Experts of a small language model: width 512.
Below are experts of layer 5 (counted from 0) of a mixture-of-experts language model. Rows are named router (the router's row for the expert), down (a neuron's output weights, with its number) and show model dimensions 128-191. Each number is 128 + 24 x the weight over its row's rms, rounded and kept within 0 to 255.
After each expert's rows: "comes before" lists some tokens at least twice as common just after its tokens as in all text. This comes from a sample of Wikipedia text that the model never trained on. Tokens count by the router's weight.

# expert 9
router [105 122 115 127  96 126 105 103 107 111 116 159 145 146 169 119 117 115 126 130 141  92 120 125 114 151 151 112 130 125 160 133 144 116 206 135  95 114 118 112 106 103 102 115 131 143 125 121 121 111 112  92 106  90 169 142 159 148 176 120 160 101 116 145]
down0 [113 106 113 142 111  97 121 136 109  61 115 134 122  94  82 172 162 171  94 148 116 170 119 123 149 134 105 131 125 144 100 145 126 156 148 100  89 130 124 147 122 144 147 137 110  97 156 139 143 132 165 113 108 123 148  99 109 146 137 160 123 133 131 128]
down1 [166 123  93 124 112 113 143 107  86 142 136 107 158  82 139 114 140  89 124 141 138 121 165 139 107 126 147 117 174 107 118 119 126 104 115 155 120  89 164 129 133 113 133  88 129 120 137 110 127 118 140 144 194 140 173 134 133 152 122  92 117 103 116 130]
down2 [157 123 154 149 128 152 142 140 123 137 134 117 135 154 164 128  70 160 152 132 142 136  93 106 134 132  92 101 141 181 125 137  70 121 107 105 108 111 144 166 124 159 121 154 130 131 129 154 151 128 128 110 105 156 132 130 164 117 111 111 135 140 161  78]
down3 [148 135 165 143 134 100 125 172 142 139 124 160 123 104 121 106 120 144  94 193 104 144 127 118 130 127 137  87 126 145 188 112 151 130 128 106  95 169  97 129  94 116 150 170 113 100 169 122 122 140 128 129 145 128 120 140 116 115 111 154 153 125 148 154]
down4 [107 106 104 142 153 111 122 171 118 151 159  84 167 168 116 104 108 109 149 124 141 121 164 105 136 143 182 118 136 153 146 107 154 144 119 164 126 105 140 132 174 141 138 115 122 114 160 135 142 127 127 154 139 168 170 101 167 149 143 169 116 129  99 149]
down5 [121 115 166 131 136 135 121 137 147 136 115 170 128 132 140  82 142  88 154 118 174 119 118 128 131 168 141 110  76 138 110 100 156 136 148 116 116 116 117 162 146 122 112 113 129  99 103 126 130 110 133 106 126 123 113 124 137 161  99 170  94 126 134 104]
down6 [125 145 126  94 164 131 151 123 115 122 158 167 102 142 120  91 174 164 155  75 158 158 145 154 132 117  94 134 126 145  85 102 136 138 127 103 149  66  82 127  89  89 116 122 123 113 108 108 118 120 162 129 104 170 131 134 131 143  99 128 132 127  96 118]
down7 [144  87 147 154 169 104  49 107 138 118 115 137 123 116 163 114 124 119 143 163 132 135 123 106 136 116 170  97 144 106 107 144 128 115 127 104  97 121 153 143 135 115  92 123 145 148 118 130 116 156  97 113 133 130 156 117 101 118 155 118 117 163 118 130]
down8 [105 119 141 126 117 133 151 212 127 150 127 117 127 107 108 129 132 133 121 104 134 121 144 169 147 150 156 145 138 121  73 143 159 137 113 120 145 112 155 128 138 131 158  99 112 142 141  93 123 119 133 127  91 131 156  85 133 145 112 156 126 143  96 138]
down9 [108 127 158 126 122 133 139 134 102 112  80 163 132 138 111 129 116  85 157 117 121  76 129 148 121 126 110  87 164 146 119 114 124 155  89 126 107 138 130 123  76  93 110 158  93  97 139 154 152 154 106 110 137 117  98 140 122 200 129 134 132  98 159 120]
down10 [133 106 120  77 151 150 143 126 115  64 120 113 123 111 135 117 110 101 137 115 146  90 111  99 117 104 117 114 137  83 129 118 151 142 131  98 116 161  93 165 131 154 118 121 127 110 114 155 128 111 120 118 167 121 115 157 144 146 114 170 121 115 123 174]
down11 [133 103  73 105 117 119 120 139  98 154  82 156 155 123 112 129 115  89 145 142 118 117 187 122 126 162 137 154 115 121 162 109 134 121 131 174 109 135 150 107 128  72 159 120  71 124 125 132 148 144 125 116 107 145 180 106 128 159 136 126 137 106 140 159]
down12 [118  97 141 121 121  97 159 131 123 156 100 105 104 165 131 125 163 109 180 171 121 131 116 137 115 125 133 140 140  94 117 141 157 127  97 158  97  98 137 137 111 132 132 160 128 125 137 127 109 124  98  99 128 133  90 116 115 107 154  95 153 124 143 139]
down13 [132 136 175 123 131 117 136 109 194 116  89  87 139 132 128 119 132 118 129 118 158 117 169 160 101 123 126 130 118  97 136 106 127 165  94 105 149 122  94 114 173 117 137 130 116 183 153 109  63 107 151 118 162 147 132 166 123 166 162 117 147 125 134 121]
down14 [105 179 142 111 106  80 125 135 146 146 128  79  75 126 119 149  98 129 122 104 106 138 139 160 151 113 135 127 148 127 103 118 113 172 104 106 114 154 130 141 158 132 123 166 197 167 123 143 118 191  93 125 110 107 156 156  87  92 122 112 139  84 169 150]
down15 [108 130 118  84  89 144 151 108 164 132 133 134 186 155 116  89  87  78 130 134 101 170 148 102 165 107 127 153 129 123 112 133 149 120 131 136 132 157 143 106 137 112 151 102 151 123 124 111 114 154 105 166 126 142 154 111 154 145 147  79 174 125 107 150]
down16 [136 102 121 140 131  85 123 114 131 126 160 137 104 130 109 108 113 133 140 125 128 140 116 121  71 106 138 130 141 158 128 116 146 139 138 131 110  99  99 139 127 145 174 106 142 144 149 123  88 125 115 112  87  82 123 106 129 128 118 161 113 114  80 122]
down17 [133 126 161 115 138 127 144 112 115 112 122 167 125 147 117  83  74 136 128 125 127 117 160 107 128 130 171 128 124  89 121 150 140 148 142 126 154 123 107 100 162 117  92 142 137 139 132 135 142 107 120 114 109 123 132 154 161 127 121 130 121 127 154 167]
down18 [163 117 121 155 148 140 141 162 131 156 150 120 139 115 152 117 116 162 145 143 133 128 155 100 136 110 152 132 157 154 129 133 110 126 145 111 126 105 101 136  97 120  89 123 115 132 176 134 150 125 124 101 128 131  72 143 187 102 128 121 111 125 110  94]
down19 [107 140 164 142  90  97 116 153 113 120  85  81 143 134 104  85 125 130 150 121  97 120 127 174  88 119 147  89 149 109 175 152 138 129 139 129 124 134 141 131 152  66 120 145 109  84 138 129 103 127 126 115 134 129  89 113 121 132 112 120 163 119 117 106]
comes before: "|", " |", "-", "0", "1", "2"

# expert 0
router [ 92 116 133 158 137  86 108 131 165 130 133 111 165 114 128 190 130 129 149 126 118 119 140 185 151 108 108  96 134  94 164  99 144 129 112 145 123 112 122 113 123 131 102  87  75 132  89  92 148  96  95 162 132 138 151 146 150 159 153 140  96 119 124 126]
down0 [127 129 129 154 146 123 133 113 184 119 131 114 135 133 133 127  71 118 169 158 171 162 154 135 104 156  80 105 112 154 119 140 137 123 109 133 116 112 164 145 119 129 127 179 176 135 185 115 134 160 129 124 149 115 142 156 133 116 135 124  96  94 123 137]
down1 [121 153 118 100 158 103 176 126 143 151 110 157 135 143 129 108  98 134 144 152 129  87 131 135 138 167 151 156  98 124 160 147  72 121  81 132 127 175 133 122 122 124 107 136 149 116 138 122 115 152 117 120 148 120 152 125  98 151 140  89 145 101 124 160]
down2 [121 121 146 140 146 109 138 131 104 131 133 138 115  91 111 109 148 133 120 148 155  67 112 142 140 103 140 157 162 147 168 140 171 139 141 162 152  80 145 135 127 130 149 137 114 122 143 132  80 115 149  76 107  94 105 143 198 100 106 110 135  75 134 106]
down3 [132 103 156  82 127 127 140 127 124 161 131 151 102 141 179 169 127 149 139 145 106 130 118 117 147 108 124 119 136 119 108 145 102  87 125 133  98 117 135  89 111 150 133 132 153 160 129 101 124 147 143 109  99 121 110 138 112 136 155 120 169 157 155 152]
down4 [ 69 112 131 130 137 129  73 123 105 143 122 110 159 121 137 136 152  67 156 136 124 142 147 175 159 119  93 137 149  96 124 117 162 144 169 140 151 101 163 130 127 103 176 129 153 105 109 112 114 128  89 132 142  83 106 131 104 136 131 171 160 134 130 138]
down5 [167 138 121 168 114 139 110 127 117 131 152 144 140 101 131 126 125 107 116 139 104 138 129 136 159 127 100 135 120 125 108 146 108 174 137 140 102 132 144 137 109 140 152 127 122 133 137 146 127 142 101  95 102  41 169 110 158  99 120 110 143 135 115 173]
down6 [126 177 126  86 131 147 142 127 156 105 146 153 132  89 114 125 132 112 149 135 150 122 175  92 172 158 150 163 136 111 142 138 160 125 131 161 104 135 113 151 120 121 125 155 186 140 118  99 145 142 169  79 144 113 168 161 123 132 145 187 174 142 144 146]
down7 [164 138  97 146 141 103 119  95 152  89 113  85 151 152 165 114  79 120 100 140  76 130 145 142 126 128 129 131 128 200 150 158  93 135 165 131 165  87 115 113 116 186 165 140 131 106 157  84 103 144 103 145 127 115  87 128 148 130 150 118 150 155 111 175]
down8 [164 149  77 130 147 114 132 137 155 148 112 122 139 100 153 143 165 109 141  63 127 132 147  96 144 135 150 126 133 160 156 118 152 125 113 134 116 131 141 117 132 126 157 124 120 157 130 120 137 140 118 143 121 153  93 118 129 109 143 161 143 140 163 133]
down9 [ 92 143  67  77 130 111 109 116  91 137 147 143  98 121 133 128 122 145 157 166 121 126 164 140 135 117 122 114 128 114 112  93  94 125 133 140 143 115 107 156 110 123 146 135 109 111 116 131 140 185 164  71 104  92 107  88 140  97 120  88 114 127 131 104]
down10 [172  98 100 177 128 113 119 176 168 112 121 130 114 107  89 107 121 128 119 122 149 134  96 169 116 138 116 128 107 133 115 126 121 131  85 120  88 153  92 126 165  87 103 123 119 129 168  75 100 111 132 126 130 108 137 140 123 126 121 107 110 119 151 172]
down11 [117 135 123  88 157 130 146 118 126 128 152 101 155 140 108  90 144 119 150  91 132 131 160  98 123 145 138 139 141 156 139 145 131 144 120 114 173 162 135 114 139 138 123 121 125 133 125 135 160 138 139 150 159 149 141 116 134 166 127 173 159 166 102 129]
down12 [135 127 123 120 126 136 136 117 146 127 187 120 143 139  99  87 125  93 116 113 133 106 114 111 153 160 165 124 131 108 140 138  76 130 130 142 168 123 152 129  96 161  98 157 135 142 143 149 130  89  99 154 134 109 140 152  97 104 154 127 114 173 129 126]
down13 [100 142  96 163  96  94 151 121 103  86 125 122 135  95 161 130 120 161 166 110 110 122 155 110 104 100 119 132 101  79 127  88 137 112  82 150 127 116 111 141 130 108 122 122 107 103 138 148 138 152 130 120 144 138 117 128 103 140 135 112 145 167 154 113]
down14 [153 129 138  89 162 127 147 150 102 133 125 105 106 131 113 146 127 154 125 126 125 151 135 132 127 100 115  98 118 112 122 119 116  92 116 161  96 112 167 134  68 111 123 134 108 161 113 148  95 175 177 105 166 139 169 148  84 119 146 103 140 107  97 108]
down15 [105  65 131 150 126 130 144 186 111 160 135 131 121 106  96 150 139 126 115 161 119 111 124 102 136  98 110 135 112 155  72 129 177 104 150 132 130 117 112 165  93 133 149 146 166 142  86 132 106 166 121 134 130 117 139 120 162 123 137 109  99 120 128 108]
down16 [149 161  79  93 129 158 134 117 133 120 147 100 157 133 104 136 143 120 115 138 173 154 102 127  96 157 137 117 119 185 139 140 137  89 142 112 150 128 164 106 120 102 140 106 120 128  83 143  92 126 106 149 155 160 132 110 159  97 113 146 166  94 133 137]
down17 [145 117 147 113 125 142 158 119 110 122 136 137 115  55 131  81 141 141 118 106 130 132 155 106 113 128 148 129 126 124 138 117 110 137 145 165 148 114 123 102 138 167 132 132 142 107 101 111 126 187 101 153 124  91 121 112 106 118 141 122 124 130 130 127]
down18 [106 164 156 135 141  95 161 125 101  84 134 126  90 124  68 129 132 147 157 135 139  89 153 134  88 114 143  74 128 115 101 101 161 151 116 162 101  91 105 141 124  97 111 119 145 128 104  98 117 137 110 119 114 110 113 143 145 132 136 127 101  85 101  80]
down19 [166 107 106  92 121 135 158 115 134 126 132 191 104 126 156 114 160 158 101 140  80  86 145 109 195 139  79 123 114 124 110  97 128 137  84 161 122 117  96 112  96 144 148 136 137 117 157 108 134 153 120 113 115 133  97 121  88 175 161 107 138 126 131  86]
comes before: " |", ",", ")", ".", " (", ";"

# expert 6
router [128 113 123 156 100 161  92 124 104 146 132  82 142 119 102  94 158  86 106 135 132 135  90  84 103 166 152  86 133 142 166 130 149 118 110 125 129 105 166 111 130 105 149 155 102 118 157 130 146 147  99 164  88 115 137 122 104 116 141 137 113 160 115 153]
down0 [131 138 138 112 126 126 136 125 148 104 134 169 128 103 124 131 146 120 121  86 121 132 124 131 118 105 110 173 141 197 107 107  99  87 168 165 108 110 101 146 116 136 124  97 103 133  95 124 123 137 149 123 168  97 155 123 145 141 127 120 126 128 157 148]
down1 [127 112 131 126 143 149 117 137 128 108 115 183 131 140 142 177 114  95 144 150 121 106 118 100 170 105 154 114 174 120 118 137 137 122 140 120 138 125  93 184 148 119 148 134 112 104  97 149 141 164 133 154  97 132 180 157 165 150 117 130 119 151 166 142]
down2 [125 132 143 136  81 144 153 116 102 114 132 120 124 160 126  95 167 137 134 125 151 126 135 155 154 147 116 123 117 168 123 120 102 141 132 118 151 112 107 139 161 124 107 124 164 188 109 123  95 117 134 130 155 184 156  94 154 149 161 121 153 144 144 149]
down3 [147 103 163 165  76 135 140 160 115 161 116 136 173 144 121 102 111 122 156 111 122 196 124 125  69 149 137 150  80 140 110 143 118 130 123 137 150 120  93 139 143 111 146  82 110 110 154 146 126 139 136  95 144  93 171  94 141 175 152 114 140 134 154 120]
down4 [149  95 151 111 124 159  84 142 153 121 108 143 135 108  81 124  99 129 146 149  89 189 129 117 104 121 138 134 153 137 101 178 149 131  99 151 160 120 124 134 100 130 143  84 140 106 117 122 135 107 120  99 149 149 132 129 118 126 121 137 104 126 105 149]
down5 [155  93  95 115 118 129 123 127 135 155 160 136 118 137 124 146  99 122  84 147 170 168 109 113 179 115 120  96 126 117  97 131 168 127 115 126 126 118 106 154 150 132 126  83 127 146 112 138 170 137 154 155 111 116 119  93  82  92 165 145 107 115 100 144]
down6 [121 165 112 150 125 132 133 133 139 142 140 114 140 148 156 112 111 109 102 186 127 132  94 107 168 142  87  97 137 165 150 125 138 108 133 106 143 151 163 167  85 152  82 117 194 168 100 142 124 153 136 105 156 129 104 137 118 123 181 151  93 101 117 154]
down7 [116 117 166 144 161 125 137  81  97 125 172 143 136 127 153 103 115 126 125 117 118 146 162 140 130 125 121 157 140 122  95 111 111  83 133 143 148 112  98  85 145 149 124 102 151 128 183  86 134 152 136 165 133 147 119 149 125 107 108  96 175 104 132 145]
down8 [134 100 121 142 131 134 114 171 142  84 109 124 125 131 100 130 150 129 107 154 116 119 170 162  87 135 140 127 146 144 141  90 125 116 119 137 127 171 156 111 131 156 149 107 120 128 139 128 152 140  82 131  76  73 109 112 138  99 125 112 113 112 142 137]
down9 [117 119 156 143 146 114 140 141 119 130 138 120 130 117 128 148 126 145 169 154 118 131 100 106 143 123 137 126 157 107 149  96 173 116 149 121 116  98 146 117 152 105 166 154 123 150 128 179 157 103 139 135 125 133 135 154 123 105 139 149 140 110 148 166]
down10 [146 144 120 108 126 138 133 130 138 106 174 116  81 124 111 125 156 129 136 162 161 115  91 120 178  74 112 134 127  80 104 189 121 114 165 142 173 155 161 155 108 128  76 149 161 107 107 108 132 170  89 113 116 128 128 139 148 163 136 117 136 111 138  94]
down11 [103 123  96 136 119 154 107 122 124  99 135 155 118 113  90 157 111 149 134 113  97 152  90 133 123 142 116 133 108 116 105 108 146  91 146 116 104 111 123 107 122 143 144 109 150 126 133  98 123 119 139 152 154  78 156 115 166 121 134  96 132 103  95 128]
down12 [109  98 175  86 120 131 108 152 172 125 123 101 165 145 146 122 140 107 135 114 184 118  93 160 116 117 157  69 131 102 119 103 143 134 127 132 143 110 115 151 154 110 160 184 126 120 143 176 121 170 129 115 137 131 118 126 127 124 103 101 129 120 108 121]
down13 [150 153  85 137 130 127 106 115 112 159 108 161 139 123 133 145 131 119  98 179 112 137 138 184 141 139 124  94 107  72 104 145 149 123  98 104  81 112 144 168 163 139 155 131 125 130 117 130 110  91 138 150 126 138 146 161 126 112 152 136 140 143 213 142]
down14 [163 132  84 153 156 143 175 166 134 146 111 155 138 135 118 125 178 125 111 125 131 136  93 141 140 120 144 103 130  99 122 143 135 136 197  92 131 128 138 172 115 117  97 109 130 138 132 100 130 138 112 156 125 161 120 141 121  97  92 116 127 128 116 121]
down15 [183 143  98 140 108 124  99 105 153 123 114 153 151 132 103 115 117 136 112 114 134 150 184 173 128 145 132 145 159 105 116 150 123 124 175 123 123 116 136 122 129 148 105 108  88 126 129  97 120 183 141 159 122 123 162 127 148 114 142 132 114 141 151  96]
down16 [122 104 160 125 130 154 101 124 116 137 133 133 117 152  91 138 184  94 117 134  92 137 189  97  84 148 115 142 141 113 123 114 124 127 155 124 127 148  84 122  98 113 108 127 118 125  97 175 136 134 140 130 109 140 113 222 102 155 121 162 103 154 128 150]
down17 [ 92 134 152 135 151 127  91  97 132  99 136 155 140  99  71 108 111 122 118 109 114 108 166 139 169 112 143 130 169 134 141 141 176 161 158 153 146 138 156 117 154 174 123 127 148 116 152 128 162 130 108 113 186 133 134 120 135 116 114 172 124  80 135 134]
down18 [136  94 141 127 130 162 108 147  84 136 116 164  97 145 113 124 133 143 140  88  84 129 100  67 128 146 166 139 126  95 133  74 101 178 109 144 139 113 168 110  97 159 125 144 137  73 107 118  98 123  78 111 110 119 143 129 157 129 183 105 168 141 128 140]
down19 [131 158 152 142 155 115 164 136 119 129 145 107 125 137 116 121  75  99 141 142 144 108 190 117 173 135  81 101 176 137 167 110 134 147 139 168 130 139 134 107 167 100 118 145 102 140 138  78 149 150 182 130 172 126 129 108 130 131 125 108 100 139 165 159]
comes before: "=", "\n", " of", " and", " are", " ="

# expert 2
router [143 128  89  95 135 134 133 123 154  97 106 126  97 134 129 122 116 126 161  90 103 135  79 103 105  96 123 142 106 160 109 115 122 156 132 122 126  75 126 140 166 107 154 135  92 124 137 157 125 128 146 160 113 114 151 138 147 124 127  92 130 143 139 215]
down0 [ 93 137 103 118 162 121 154 164 105 107 117 133 100 121 137 102 169 130 118 107 126 125 116 131 149 115 148 145 123 150 115 100 173 128 154 143 109 101 117 120 133 128 130 145 134 155  92 168 160 140  95  75 170 162 138 122 123 146 145 119 138 153 111 143]
down1 [141 104 125  80 119 138 143 116 122 116 109 112 136 133 120 117 121 126  88 152 122 136 143 138 140 142 143 142 120  79 101 119 158 104 136 137 108 144 163 108 134 147 115 129 161  91 117 140 137 132 146 103 127 128 114 112 125 156  99 126  97 116 125 146]
down2 [113  99 116 146 136 141 135  89  97 110 115 109 142 160 110 138 151 140 123 102 155 133  90 143 123 186 141 131 149 113 142 135 117 140 152 114 123 168 120 161 160 126 172 136 117 116 109 150 122 144 140 136 108 117  79 145 123 155 125 108 136 109 104 157]
down3 [160 146  93 100 176 149 152 106 111 140 139 150 120 138 138 117 126 114 119 163 119 154 157 155 161 128 128 120 126 139 144 167 103 125 101 143 127 114  93 177 101 132 147 116 122 130 107 160 163 114 143 135 159 127 110  79 127 128 156  99 137  93 130  39]
down4 [154 141 171 130  96 120 156 150  80 114  95 105 100 132 132 168 140 161 123 158 156 145 139 118 118 101 113  68 126 102  98 106 116 115 157 142 102 123 141 123 161 129 115 101 137 137 123 119 197 122 123 130  60 145  95 175 124 107 136 152 128 182 135 113]
down5 [134  89 126 133 146 168 131 167  89 161 132 130 118 132 138 134 121 129 140 154 132 106 138 136 138 152 104 112 114 109 130 105 131 129 160 165 124 122 129 103 115 148 145 129 147 178 137 173 149 206 113 145 124 116 125 111 153 174  84 134 126  85  98 157]
down6 [152 129 121 167 128 149 131 114 136 152 106 107  91 164 124 162 128 142 108 130 110 106 160 134 122 134 102 131 143 122 153 104 134 130 126 156 146 126 104 102 144 129 115 111 146 118 103 157 130 122 171 155 146 150 132 125 100 121 157  44 180 160 109 125]
down7 [133 103  76 140 135 129 125 165 139 131 171 176 139 154 162 107  98 166 115 131  75 122 120 184 140 135 138 103 152  98 143 116 151 111 127 115 127 121 132 139 112 116 103 126 133 141 122 124 128 136 116 125 147 152 122  88 130 129 131 146 159 136 129 167]
down8 [123 121 121 148 113  90 124 144 150 134 147 100 142 130 159  54 135 125 135 147 105 159 117 132 124 115  64  85 145  86 110 133 150 152 132 112 128 112 145 103 141 127  81  94 139 133 148 119 102 139 130 121 116  94 113  45 160  84 115 132 129 161 192 133]
down9 [132 133 111 117 100 114 128 106 111 131 107 125  80 100 155 126 122 130 159 102 144 129 178 116 109 132 128 118 156 110 149 103  75 151 107 106 116 141  49 171 108 148 152 151  79 114 160 173 117 108 104 128  95 103 102 181 134 160 132 115 135 130 164 122]
down10 [119 111 102 131  90 108 148  75 124  89 126 102 155 108 149 123 124 164 116 142 152 153 134 136 143 133 150 152 130 137  74 126 111 133 108 153 127 138 132  88 113 163 130 150  83 152  93 117 114  86 107 122 121 177 173 138  88 104 129 153 150 146 135 101]
down11 [121 171 109 137 153 137 130 186 108 145  93 149 134 147  84 174 141 116 169  99 142 132 135 110 110 132 137 153 111 115 114 132 107 122 146 117  75 148 125 121 179 104 116 122 102 198 131 126 131 151 139 169 134 137 145 159 149 156 145 138 105 160 175 128]
down12 [149 126 136 102 146  93 119 130 127 141 112 152 162 147 154  91 155 140 145 119 109 123 111 120 144 122 148  95 113 181 105 158 151 121 163 109 123  90 157 102 155 150 123 141 159 113 153 114 140 117  98 110  87  90  86  89 114 109 126 112 136 123 127 164]
down13 [121 138 104 138 156 119 129 112 179 128 124 140 165 115 129 127 142 182 124 152 133 119 111 111 142 100 159 113  61 111 152 173 110 126 125 139 133  84 122 145 118 122 140 160 131 136 115  94 155 116 122  81 157 109 130 165 126 122 120 134 106  91 109 141]
down14 [ 96 117 158 143 110 140 171  94 148 162 121 136 173 144 131 114 130  99  78 119 144 126 167  96  78  91 111 143 123 161 140 109 115 152 147 125  89 158 133 149 158 118 121 113 123 121 131 154  94 144 111 142  96 110 122 120 119 112 166 115 141 143 151 112]
down15 [168 149  91 169 102 131 150 133 128 162 126 173 129  97 150 163 144 123 164 166 113 119 141 166 161  74 145 118 112 101 139 114 157  70 118 172 146 129 135 129 116 134  90 119 135 134 145 120 109 108 118 125 143 127  74 137 129  93  92 135 136 140 107 125]
down16 [135 105 139 201 108 144 127 118 128 130 162  93 134 145 146 149 116 126 124 136 135 136 137 105 104 126 160 167 137  99 138 103 162 130 128 155 124 114 132 122 115 145 104 105  89 134 165 106  87 116 103 129 112 142  86 206 101 173  95 159 152  91 148 132]
down17 [109  98 124 108 115 149 140  92 137 128 116 141 139  99 153 112 156 121 130 138 133 143 149  93 114 140 112 128 125 135  77 132 168 128 148 149 163 139 158 125 148 149 134 155 134 131 101 121 132 104 171 128  87 135  97 133 133 107 162  90 117 139 141  96]
down18 [161 109  91 130 118 129  91 191 142  93 168 166 163 172 133 118 142  91 153 130 100 158 138 151 116 157 137  96 118 108 113  45 122 126 114 186 156 143 137 109 134 159  81 137  90 147 154 144 124 129 142 123 169 136 141 137 135 134 119 154 115  99 148 128]
down19 [121 133 117 149 146 166 133 108 122 145 116 132 118 130 124 114  84 139 107 117 111 140  92 135 102 162 148 133 125 147 102 153 102  94 122 132 161 132 121 128 133 136 146 112 154 106 134  73 125 108 159 144 117 152 128  71  76 167 133 113 123 137 152 124]
comes before: "  ", "\n", "=", " 0", " 1", " 2"

# expert 10
router [149 158 153 117 151 104 108 145 119 119 127 138 149 141 160 163 157 136 111 128 156 155 173 108  72 133 123 133 133 127 141 127 113 156 102 146 158 141 133 119 130 136 177  96 165 131 131 137 131 166 118 152 110 155 111 154 117 119  98 120 159 104 153 160]
down0 [132 149 121 143 132 114 144 101 100 150 130 159  96 159 111 111 150 124 126 104 101 115 139 140 159 117 115 129 144 107 101 113 122 104 127 118 158 116 161 157 121  98 132 116 124 110 129 167 129 157 121 118 186 165 116 155  75 173 156 107 107 163  97 130]
down1 [142 123 140 189 121 159 108 148 120 148 120 136 148 131 147 121 102  80 114 107 137 137 101 199 146 141 134 152 133  96 150  99 108 180 102 150 116 134 154 137 138 135 107 127 177 189 178 105 109 167 147 118  97 122  73 154 130  98 125  82 129 127 136 131]
down2 [121  73 111  91 147 122 124 149 110 131  99 135  99 148 152 139 145 122  89 131 144  98 116  87 161  92 151 117  86 127 126 103 121 148 140 118 134 102 153 144 133 139  93 118 129 106 125 172 105 151 138 135 100 136 157  98  88 150 140 116 115 164 109  93]
down3 [119  77 133 129 139 168 106 151 109 105 157 134 172 104 154 148 121  93  85 127 105 115 110 153  98 135 150 145  95 125 154 153 120 121 128 132 162 165 106 147 127 136 165 132 146 151  98 176 140 147 101 174 178  92 175  98 154 120 164 126 131  97  90 137]
down4 [142 131 132 110 122 127 138  87 141 127 164  93 157 123 141 139 121 174 123 126  95 103  77 131 189 119 164 101 114 192 108  91 107 110 118 180 132 125 129 110 151 103 146  71 122 138 141 115 134 142 136  62 127 117 120 109 144 129  89 142 115 104 125 125]
down5 [185 159  97 125 147 102  90 131 113 119 152 148 121 167 141 120 152 103 164 210 125  88  86 106  92 142 101 143 172 137  94 134 133 127 100 130  72 108 190 139 109 111  74 100 162 115 150 123  93 104 109 133 107  94 124 148 156 136 134 105 131 116 118 104]
down6 [146 116 136  80 137 152 163 128 103 142 105 154 102 121 143 150 131  67 136 141 144 119  95  87  75 127 130 125 106  84 112 122 139 104 130 108 186 145 148 124 101 127 118  88  85 106 116 160 145 167 101 132 147 138 103 134  91 137 133 159 142 150 155 140]
down7 [135 156  74 117 109 128 172 102 114 147  80 111 141 108 123 143 113  88 144 115 110  86  74 102 142 149 114 132 120 127 142 169 137 146 109 149 114 105 145 118 165 135 150 120 139 104 114 152 139 141 123 111 111 146  96 137 111 134 119  98 133  89 186 114]
down8 [143 102  95 127 115 112 124  77 141 157 135 132 164 106 102 156 127 100 140 177 129 102 129 102 146  77 158 114 119 137  98 179  82 116 138 111 118 134 102 143 147 164 185 115 117 107 135 174 121 176 120 129 128 111 115 157 134 153 157 155 150 173 133 126]
down9 [151 180 117 143 148 148 142 118 141 147 147 121 135 118 148 114 104 126 156 116 160 145 124 169 112 143 156 162 153 123 133 103 146 156 140 131 107 172 113 143 152 121 139  98 130 103  94 124  84 155 106 157 149 153 135  98 141  82 151 109 109 139 105 161]
down10 [111 163 130 166  98 136 157  92 113 144 165 107  99 122 120  95 121 149 150 127 138 129 133 100  98 131 126  76 140  89 130 139 162  96 112 156 145 147 110 151 143 124  79 112 128 102 124 141 113 125 118 160  77 147 103  87 107  87 112 122 106 124 159 101]
down11 [ 98 143  95  97  99 153 145  98 129 148  86 111  91 120 102 112 134 127 144 163 103 154 156 153 121 108  95 142 101 101 151 146 104 107 125  76 102  93  95 119  80 138  86 142 128 154 157 129 120 144 152 166 117 146 113 136 142 117 120 128 130 168  91 126]
down12 [119 108 154 123 166 121 144 130 131 112 115 134 116 120  91 119 110 135 156  72 112 148 144  93 123 148 135 151 155 155 150 115 120 118 203 103 135 125 125 113 110 109 142  95 146 116 131 119 153 137 108 103 118 132  86 107 112 152 143 150 103 141 128 129]
down13 [136 132 153 140 103 118 127 146 147 182 137  82 135 126 147 153 122 116 101 130 123 137 118 111 123  94 160 100 114 115 137 103 165 119 160 120 115 173 114 139 123 157 116 118 122 149 120 143 144 111 114 173 141 125 118 144  98 103 153 102 123 126 136 165]
down14 [108 149 119 120 119 110 130 130 142 205  90 110  66 140 106 117 118 117 116 143 140 152 142 126 123 151 116 145 111 143 104 131 129 110 205  94 176 101 128 123 139 116 128 145 145 122 145 119 167 110 147 162 141 107 132 156 124  76 145  65 136 126 144 126]
down15 [147 101 174 107  74 107 118 133 124  98 100 119 134 156 107  94 186 121  85  79 120 126 101 165 176 106 105 144 144 103 114  94  82 121 101 156 115 102 136 162 134 115 115 115 113 129 165  71 116 113 152 158 105 204 115 142 151 158  89 143 141 105 133 122]
down16 [ 96 104 138 146 124 143 159 119  77 140 129 117 143 123 124 127 151 147 102 127 117 104 152 109 108 143 126 158  86 139 119 122 138 104 117 149 121  93 117 125 161 155 133 133 104 121 150 140 191 133 143 155  79  91  83  97 124  83  76 136 153  86 119 142]
down17 [145 148 130 127  92 139 130 197 140 143 134  82  92 146  86 123 140 127 178 145 176 144  86  96 122 154 117 111  99 141  82 138 110 144 162 148 149 118 116 100 117 144 143 141 135 150 116  94 149  83 137  99 123 151 107 105 168 138  92 107 147 106 114 124]
down18 [123 127  97 148  58 161  67 117 111 147 156  91 105 127 143 103 118 107 123 118 119 122 161 112 158 157 124 117  92 137  85 146 151 112 140 154 149 125 116 118 127 126 144  98  96  97  96 120 147 126 135 138 117 128 121 109 128 156 122  76 132 124 147 130]
down19 [125 114 113  88 143 129  94 135 129 129 109 113 111 170 133 120 108 106 153 177 148 111 124 135 122 137  94  93 136  89 133 111 174  69 118 123 150 104 127 149  97 168 148 106 104 110 122 132 168 157  96 119  97 188 115 124 135  86 135  93 123  99 131 151]
comes before: " of", "s", " in", " to", "ed", "ing"